python train.py --num_hidden_layers=10 --hidden_size=256 --n_experts=128 --experts_per_token=6 --d_expert=48 --d_shared_expert=128 --hidden_act="swiglu" --moe_layers=[0, 1, 2, 3, 4, 5, 6, 7, 8, 9] --router_score="softmax" --normalize_top_k=false --routed_scale=1.0 --balance_loss=0.0171 --balance_bias=false --router_z_loss=0.001 --n_groups=4 --groups_per_token=2 --init_std_router=0.0168 --lr_router=0.000565 --num_attention_heads=4 --num_key_value_heads=4 --head_dim=64 --vocab_size=4096 --norm="rmsnorm" --norm_place="pre" --norm_eps=1e-05 --positions="rope" --rope_theta=10000.0 --rope_fraction=1.0 --qk_norm=false --attn_scale=0.125 --tie_word_embeddings=false --parallel_block=false --init="normal" --init_std_qkv=0.026 --init_std_o=0.026 --init_std_up=0.026 --init_std_down=0.0 --optimizer="muon_variant" --learning_rate=0.00673 --lr_mult_o=2.0 --beta1=0.95 --lr_head=0.00834 --max_grad_norm=2.0 --warmup_steps=200 --schedule="wsd" --decay_fraction=0.57 --decay_shape="sqrt" --final_lr_fraction=0.05 --batch_tokens=131072 --max_seq_len=512 --doc_mask=true --train_tokens=381500000 --max_steps=2911 --dataset="wikipedia_en"
Below are experts of layer 4 (counted from 0) of a mixture-of-experts language model. Rows are named gate (a neuron's input weights, with its number), up (a neuron's input weights, with its number) and show model dimensions 0-255. Each number is 50 + 15 x the weight over its row's rms, rounded and kept within 0 to 99.
Before each expert's rows: a language model's description of what the expert responds to; "comes after" lists some tokens at least twice as common just before its tokens as in all text. This comes from a sample of Wikipedia text that the model never trained on. Tokens count by the router's weight.

# expert 45
Mid-word letter fragments. Single letters or short fragments inside rare names and words, often after a capital: Qu-i-ercy, P-c-t, Benj-am-in, ACC.
comes after: "P", "M", "V", "A", "N", "K"
gate0:39 13 75 59 41 50 61 35 71 57 33 59 58 46 47 53 70 60 45 40 33 42 32 43 37 51 75 37 44 60 45 54 55 52 45 59 56 55 66 81 38 40 57 32 87 49 40 44 36 58 51 64 50 36 67 53 47 59 53 42 31 41 37 63 63 35 30 45 62 54 56 15 43 52 45 33 65 42 79 34 43 49 43 51 39 51 43 48 22 33 75 58 48 39 60 33 58 65 60 42 44 61 55 37 62 75 32 43 34 44 59 39 43 63 22 40 38 53 40 50 46 56 47 45 69 51 37 61 46 29 37 36 48 62 74 27 62 44 54 43 67 54 65 42 40 35 57 22 54 76 75 20 56 57 66 60 57 50 70 87 53 36 54 59 40 20 62 25 30 65 57 55 30 37 66 63 49 35 69 38 45 47 41 38 43 62 67 64 21 49 49 76 70 43 73 43 46 33 69 69 44 60 40 23 43 60 65 45 68 04 54 18 25 44 50 36 21 47 34 30 71 51 36 67 28 48 44 36 58 39 82 49 59 45 74 48 09 59 56 63 12 34 76 40 24 54 39 55 82 41 39 58 32 46 56 43
up0:56 37 46 54 19 34 51 43 47 40 36 51 46 41 31 59 65 50 34 70 59 24 18 45 44 45 45 48 50 42 55 46 35 43 63 69 33 43 60 43 19 55 35 51 85 44 58 69 53 86 70 69 30 53 62 49 49 64 06 38 39 31 43 36 49 39 56 41 47 40 57 54 21 56 26 52 83 55 47 11 49 41 30 54 44 43 35 65 37 36 53 53 35 40 34 51 47 60 40 14 51 40 64 56 49 77 69 20 34 54 39 42 85 62 62 44 59 17 30 51 38 38 57 23 54 60 36 55 64 46 48 22 78 56 53 48 59 59 70 46 83 29 61 62 41 63 63 33 47 48 63 57 83 53 51 64 53 57 64 63 80 75 46 62 52 56 42 42 38 58 14 44 65 38 64 44 61 56 27 41 50 49 54 51 46 74 28 54 51 64 58 13 59 68 76 50 66 54 29 54 83 63 44 38 47 46 55 44 16 56 74 59 47 31 38 56 17 62 59 40 62 73 40 71 48 53 51 40 62 39 62 51 69 60 71 32 55 48 54 64 46 55 39 65 49 44 32 49 49 67 73 55 25 58 63 51

# expert 23
Word-initial vowel pieces. First pieces of ordinary words and names, often vowel-led, as in sh-oo-t, island, An-azah, money, deposits, No.
comes after: "the ", "L", "Sh", "l", "The ", "sh"
gate0:70 04 47 47 63 46 61 62 47 40 33 83 40 61 30 46 41 66 24 53 45 73 59 48 55 63 34 61 34 30 53 25 55 39 42 35 54 39 43 55 52 58 60 62 47 59 17 44 44 60 40 70 22 30 61 59 45 54 39 73 40 43 51 64 55 53 39 51 80 40 62 61 71 30 45 45 53 70 54 53 25 28 53 57 29 72 37 63 60 58 56 75 44 33 30 57 47 66 62 30 49 64 68 52 44 59 59 68 57 56 28 41 74 56 11 42 66 63 49 56 35 48 62 25 53 26 60 61 40 28 56 30 47 78 28 68 38 34 56 41 75 81 36 58 55 59 57 47 50 56 31 45 39 34 48 72 49 39 55 57 34 47 74 19 78 51 42 27 44 51 36 58 24 63 43 66 57 35 32 40 85 24 79 15 51 77 39 58 47 40 19 46 68 71 53 49 35 56 54 73 58 65 45 66 56 37 46 52 35 58 34 53 82 59 38 53 68 56 46 57 39 50 53 36 29 42 45 58 25 39 54 40 40 23 45 68 37 54 53 52 48 87 64 63 55 56 64 52 81 52 35 36 66 33 51 27
up0:59 64 32 79 57 45 47 50 33 78 52 32 53 55 48 63 52 31 38 44 22 57 59 53 53 42 44 35 42 80 42 45 51 38 47 37 53 44 65 23 51 42 43 33 64 40 45 48 30 53 62 52 62 56 56 41 36 30 41 62 77 63 43 38 71 28 58 68 57 82 46 49 65 67 77 56 55 62 50 64 42 20 46 33 62 39 59 70 19 24 39 34 40 72 57 74 52 65 45 27 57 54 46 54 61 41 56 75 33 51 58 60 58 36 61 38 57 97 51 44 52 63 34 70 42 47 73 41 77 46 47 23 22 31 43 52 32 77 32 42 33 30 38 54 37 50 50 32 23 34 31 34 60 47 37 55 36 20 51 53 61 43 43 22 52 60 65 39 37 82 44 56 70 52 30 45 34 35 26 37 42 54 11 31 60 64 34 41 78 48 38 85 64 50 58 56 75 43 49 08 43 34 40 65 37 65 43 42 32 46 61 52 31 51 56 52 36 69 43 39 51 58 68 30 36 42 49 42 45 35 56 66 50 36 76 39 48 55 34 63 57 72 45 68 41 69 72 45 74 44 54 67 69 68 63 21

# expert 11
Period and century digits. The period after circa and decimal points, plus first pieces of years like 186, 195, 199 in dates, tables and bibliographies.
comes after: "(", "In ", "in ", "1", "3", "2"
gate0:69 64 29 69 51 21 30 17 65 51 61 54 50 44 65 27 53 38 43 50 61 35 43 59 26 66 52 51 72 78 44 45 71 51 68 54 84 66 55 66 40 46 32 98 33 32 62 57 46 44 39 33 44 72 73 70 47 68 52 64 31 37 27 47 58 40 29 69 58 53 64 30 50 57 68 29 37 50 60 56 79 52 58 61 67 71 65 58 40 69 62 55 50 62 58 96 56 68 69 44 48 65 44 58 83 29 38 72 91 41 65 56 53 42 46 49 67 30 24 46 55 74 46 44 77 65 48 20 45 35 52 63 54 32 49 44 70 50 20 45 49 69 67 57 35 57 50 59 51 30 38 33 21 35 45 44 50 48 48 60 62 36 68 55 62 64 38 49 54 33 35 59 61 40 34 35 41 32 59 61 47 65 54 56 33 36 58 62 58 39 48 35 68 42 39 51 56 19 46 44 44 39 44 28 66 44 41 32 45 50 45 34 38 52 64 27 56 50 45 31 40 46 57 30 51 32 48 49 68 34 70 59 37 30 60 16 35 78 53 81 55 48 35 56 31 44 28 37 41 54 47 14 50 55 35 62
up0:66 27 73 21 67 83 51 50 99 32 36 54 70 60 43 33 56 56 47 38 45 53 42 55 42 14 36 45 25 59 55 33 28 77 52 72 33 57 63 49 42 53 22 64 49 44 35 57 44 67 58 50 27 26 51 75 82 53 42 44 47 42 31 48 76 67 25 45 79 74 21 43 50 49 47 44 73 36 49 55 52 37 29 66 37 68 62 31 46 26 57 36 48 34 80 36 62 47 32 39 43 36 32 59 59 44 55 46 42 36 50 35 58 73 51 57 28 48 42 34 23 41 28 53 64 44 46 63 36 49 35 42 72 65 39 53 50 32 71 52 33 47 65 67 48 42 57 68 63 52 54 44 40 68 38 83 49 67 28 72 45 42 52 46 62 45 85 27 42 35 51 42 31 58 59 46 73 47 47 52 78 58 56 57 66 60 52 41 59 61 49 68 35 68 60 52 58 68 44 67 61 21 85 38 66 42 35 44 52 72 75 47 44 47 74 45 50 56 37 56 36 51 52 39 40 52 40 53 26 28 78 74 55 21 52 42 42 53 43 43 38 63 35 46 41 49 34 55 83 68 43 74 50 80 47 35

# expert 51
Table pipes, person nouns. Table cell separators "|" between numbers or names, plus role nouns for people: director, member, coach, friend, teammate.
comes after: " ", ") ", "0 ", "— ", "1 ", "\" "
gate0:65 54 74 44 45 46 30 71 75 42 29 59 26 46 55 50 19 35 48 19 35 53 46 52 17 47 44 49 44 28 45 46 60 49 30 21 76 52 49 48 34 53 56 61 34 45 57 62 55 57 44 53 39 53 47 33 50 58 51 27 35 35 47 80 42 53 59 16 63 55 58 30 51 15 58 61 67 38 47 59 71 47 39 48 33 95 47 54 37 17 41 59 58 34 53 66 73 56 64 39 19 42 54 48 56 51 35 51 31 45 70 61 38 52 63 48 74 33 24 59 44 24 64 53 42 43 54 75 46 27 60 42 87 77 38 36 19 55 41 52 28 41 18 43 62 46 45 51 74 57 60 72 52 53 56 58 37 59 51 70 48 55 55 47 60 37 38 55 32 58 49 73 69 39 15 26 47 53 29 19 47 63 27 64 63 40 21 45 53 38 42 40 68 35 35 63 69 58 51 71 48 47 46 30 58 52 28 37 58 49 33 54 24 44 95 65 47 30 48 59 40 37 47 71 36 57 57 50 40 38 29 44 56 50 75 66 30 47 70 48 41 63 58 16 64 53 59 47 73 43 63 32 34 40 56 50
up0:61 53 45 61 56 57 50 45 57 52 51 70 47 76 87 72 75 49 46 54 83 48 63 32 37 26 47 58 51 55 43 62 69 43 28 56 49 38 42 80 59 30 59 21 41 54 48 48 53 55 19 48 48 39 32 52 44 72 19 48 61 50 26 38 50 42 47 36 48 44 48 45 74 51 84 56 92 32 51 32 47 77 63 59 34 37 53 62 52 44 47 60 42 45 06 59 60 42 52 80 33 45 60 42 44 63 37 31 57 71 50 42 44 59 56 64 50 67 32 80 43 59 50 39 63 79 63 21 33 73 50 15 40 38 37 48 32 30 67 51 68 35 73 77 62 59 27 73 45 35 35 39 58 66 52 45 40 63 52 45 34 29 66 47 40 40 53 40 52 58 53 61 84 51 51 49 54 27 44 57 69 74 39 46 67 40 83 53 62 51 61 42 76 16 58 49 57 30 43 59 72 38 41 59 60 41 39 28 29 71 56 53 49 33 71 44 30 50 28 58 61 20 35 48 18 35 60 67 30 62 48 32 61 41 62 34 46 64 66 54 45 48 29 24 70 37 49 50 42 60 23 54 54 43 42 53

# expert 20
Mid-name word pieces. Inner pieces of proper names in sports and results tables, often after a capital letter, e.g. O-ul-u, On-t-ario, Nig-er-ian.
comes after: "P", "S", "O", "W", "N", "T"
gate1:61 58 31 58 49 29 43 58 39 39 57 50 54 45 53 32 25 66 46 29 35 62 52 48 69 31 40 17 61 66 48 70 71 56 29 32 55 30 33 66 35 56 45 68 53 47 40 52 60 63 53 66 50 52 76 33 40 41 36 36 60 59 60 45 54 10 38 51 63 54 39 56 53 57 34 35 31 58 80 40 58 13 35 58 55 29 07 81 57 56 55 58 19 29 46 38 62 71 41 45 64 54 10 39 55 60 49 44 49 42 50 33 53 43 38 60 36 81 65 50 17 52 32 48 52 65 59 72 49 54 45 31 69 62 38 32 47 57 32 42 23 64 77 47 38 58 57 66 70 29 48 51 32 48 45 21 66 50 37 63 45 47 57 38 81 80 85 39 45 16 54 55 25 44 47 38 49 37 52 48 50 66 40 46 56 62 45 49 71 52 54 29 71 43 49 40 65 39 69 24 57 47 52 23 58 72 42 54 57 61 44 26 48 52 54 07 20 75 57 65 52 41 29 84 75 37 31 66 44 63 60 31 59 66 63 67 48 51 38 43 42 56 53 55 41 63 43 46 35 31 65 46 49 34 46 32
up1:65 55 36 67 33 22 34 39 40 36 27 46 40 60 44 43 47 34 39 38 75 60 48 59 53 27 21 41 47 61 49 45 21 43 44 40 59 54 61 29 49 71 51 52 38 40 43 38 40 65 48 18 71 60 44 71 69 24 36 86 57 70 41 91 45 52 47 45 53 43 55 36 76 70 42 50 42 77 59 48 66 41 84 42 43 34 61 65 49 58 57 52 57 35 49 56 40 56 49 64 72 30 32 45 28 57 75 52 63 74 36 56 43 37 55 42 30 64 49 45 92 53 53 62 53 38 56 42 50 57 56 76 51 23 62 48 47 43 58 55 35 41 83 39 64 28 40 59 42 53 34 58 50 47 28 58 43 51 56 61 46 63 39 60 51 22 65 79 50 56 61 62 40 44 53 46 61 23 52 85 71 53 57 35 59 49 54 48 30 54 50 68 57 43 47 56 77 49 50 36 42 44 61 55 59 42 76 37 43 24 46 73 50 53 70 48 46 34 59 20 38 98 52 45 30 55 73 26 45 21 60 57 42 40 41 48 30 47 64 72 34 77 54 62 26 49 53 75 54 63 27 47 82 90 83 57

# expert 4
Mid-word English fragments. Word-internal pieces in the middle of common English words and names, such as cam-er-a, gam-ed-ay, Wh-it-worth, s-ay-ing, six, four.
comes after: "S", "s", "P", "p", "L", "Th"
gate1:44 42 41 32 45 62 67 73 64 50 50 53 73 45 35 57 66 64 44 39 85 48 40 50 64 67 54 80 50 48 57 22 26 43 40 25 42 55 68 27 53 54 70 56 53 29 27 48 41 58 74 53 55 63 69 41 41 40 54 59 43 55 55 19 17 43 46 56 65 58 62 54 37 28 70 32 67 48 33 38 46 59 43 63 40 64 64 55 57 78 34 39 33 22 60 70 68 41 77 61 38 53 59 42 24 42 67 57 53 46 26 65 59 28 49 51 57 53 39 32 52 59 70 69 28 53 68 70 46 33 69 49 34 61 28 82 44 42 57 27 32 46 44 46 25 41 50 40 69 32 48 52 46 50 52 44 52 29 57 49 65 54 21 51 68 46 46 47 59 32 67 66 27 55 61 54 39 64 40 53 42 65 75 51 57 44 27 60 51 68 34 24 39 52 66 40 39 62 87 67 70 69 63 46 72 48 43 56 54 46 66 41 45 35 53 49 45 79 76 48 75 30 19 71 71 57 67 67 45 73 77 54 51 45 63 50 56 66 38 40 38 28 45 42 43 46 36 64 36 67 16 07 80 56 63 79
up1:32 55 16 71 36 56 48 45 58 55 41 43 27 45 37 40 44 58 73 62 45 75 65 72 80 40 61 76 68 38 18 28 44 28 38 52 45 46 66 54 62 66 53 65 32 59 37 19 34 42 51 78 59 71 58 67 55 30 47 55 43 64 45 46 67 82 44 82 80 36 44 33 72 32 49 21 72 36 64 44 60 71 30 48 53 32 37 59 41 70 49 53 63 49 55 50 62 29 32 51 65 51 44 42 46 62 37 85 48 49 60 47 55 36 58 48 57 18 51 66 48 37 45 58 64 67 39 45 29 74 64 85 66 45 64 45 56 61 12 37 34 69 54 62 53 62 68 59 55 36 32 91 44 54 43 32 49 64 52 49 46 39 61 53 50 48 44 62 42 39 35 21 68 44 47 51 33 53 31 26 23 27 51 55 70 45 64 68 46 72 51 80 49 63 47 60 35 43 46 54 42 54 58 48 42 47 51 72 66 46 70 55 66 77 56 73 73 63 54 54 54 56 44 61 67 62 29 39 21 57 25 65 48 50 54 62 31 48 55 56 59 73 58 72 44 41 46 65 33 30 32 29 25 85 43 55

# expert 57
Abbreviation periods, short pieces. Periods after initials and abbreviations, as in U.S. and P. duryi, plus short endings in names like Utah, Puerto, Lord.
comes after: "N", "S", "P", "M", ".", "A"
gate0:39 55 30 57 67 45 70 54 66 48 39 35 51 55 50 50 33 40 30 43 46 24 58 55 57 70 36 48 65 52 69 41 34 42 67 75 44 61 71 42 78 80 57 52 65 83 52 53 53 40 28 56 34 46 52 33 69 64 71 23 34 39 74 71 36 66 53 62 31 59 30 51 50 65 38 56 50 68 77 57 66 39 32 56 55 42 38 84 61 35 55 56 52 63 49 54 59 26 58 26 72 42 61 24 57 54 44 64 36 58 45 47 51 21 79 74 56 45 32 64 75 42 52 50 43 49 54 49 59 39 37 55 62 56 59 30 73 12 20 27 38 44 27 67 49 42 61 36 53 30 50 60 72 61 53 32 37 31 64 55 44 48 53 47 44 45 65 38 52 44 35 27 37 53 67 45 63 56 57 57 26 50 48 36 31 38 84 83 33 75 49 52 41 45 42 31 59 39 62 44 24 53 35 31 59 71 53 33 45 51 68 72 54 61 54 39 58 42 22 52 48 35 80 80 36 50 48 99 62 38 49 46 45 89 52 40 62 49 49 82 33 54 46 73 49 58 26 51 72 52 70 53 37 24 62 63
up0:49 53 69 46 54 49 43 47 44 45 47 34 52 41 49 46 54 46 38 46 69 47 60 37 45 57 42 56 53 81 33 57 52 40 08 61 67 51 40 49 41 60 53 54 57 66 27 56 47 56 48 50 47 37 65 62 39 35 52 62 59 64 59 50 28 85 44 57 49 40 35 82 49 28 38 62 55 55 57 80 35 52 52 57 76 76 48 45 37 52 57 79 43 32 69 55 47 38 81 57 49 57 67 38 44 39 54 52 37 34 49 65 46 31 45 32 30 62 59 62 46 55 50 64 55 42 49 33 57 64 37 42 60 58 27 66 48 49 53 55 55 47 74 88 39 53 51 15 53 37 52 75 51 69 99 93 21 46 41 48 62 45 81 72 58 34 47 57 41 30 45 45 75 51 50 76 76 63 44 58 41 53 57 56 63 62 76 32 53 45 59 28 65 39 55 50 47 47 65 60 21 50 48 77 64 27 39 56 35 60 26 46 14 57 41 57 47 50 47 58 59 49 58 37 54 78 69 51 70 60 57 31 61 65 71 62 26 56 50 50 21 55 66 11 55 49 42 08 46 22 52 66 10 46 85 48

# expert 31
Table cell separators. Pipe separators between numbers in sports league and statistics tables, plus position codes like FW, MF, DF and minus signs.
comes after: "| ", "R", "0 ", "L", "1 ", "2 "
gate1:43 78 48 51 72 48 31 42 63 61 42 41 52 70 61 66 64 76 56 45 81 59 61 44 74 19 58 48 37 55 29 59 31 53 35 56 43 57 35 59 31 37 45 49 20 64 23 45 68 63 74 57 67 48 73 47 74 61 67 79 50 65 81 75 46 39 21 64 34 47 43 54 46 59 67 42 69 41 40 23 72 46 65 36 37 28 38 40 63 52 67 35 52 47 44 20 64 56 67 54 44 57 66 66 49 47 34 53 32 63 60 56 50 37 62 45 48 72 20 67 49 72 51 59 43 73 48 50 61 63 59 41 39 68 43 42 31 84 45 65 54 61 27 49 69 54 29 58 36 49 20 58 83 19 65 37 70 43 71 29 39 53 62 76 47 53 66 68 44 36 64 39 30 40 54 45 40 25 45 31 57 56 73 25 54 46 33 27 42 60 43 34 42 11 49 58 74 59 62 39 53 61 38 66 36 55 59 44 35 70 52 65 55 43 47 41 63 28 31 63 50 68 29 45 47 58 66 75 33 22 61 64 75 57 37 40 63 56 44 61 51 51 21 74 52 28 45 59 55 66 56 24 58 61 33 31
up1:40 60 49 41 27 30 53 54 79 61 69 38 60 50 41 34 60 46 60 36 22 41 69 61 39 64 53 51 59 42 48 41 51 41 45 85 50 45 45 72 52 61 07 37 24 67 44 41 67 58 49 22 63 35 44 39 46 56 18 60 69 55 48 55 55 63 70 64 50 80 73 43 58 56 29 63 42 54 74 64 48 65 52 48 61 54 81 71 35 49 55 23 61 42 36 15 35 52 35 35 54 68 38 43 56 70 92 41 64 36 29 56 68 42 47 23 65 47 60 49 50 40 24 67 34 61 49 63 61 57 36 53 44 68 61 33 71 23 69 55 48 81 31 82 33 51 55 61 72 53 53 25 35 57 51 48 50 39 66 54 22 40 48 36 64 48 44 56 56 61 44 26 35 41 45 67 33 66 54 38 53 69 59 54 34 21 45 48 52 39 41 43 52 62 61 41 61 44 30 74 34 55 45 51 86 77 67 30 49 32 57 41 55 52 27 33 32 69 22 22 39 35 52 32 42 46 41 47 67 47 33 16 54 49 57 49 68 58 49 20 65 65 31 57 44 20 53 32 50 50 74 55 38 42 74 57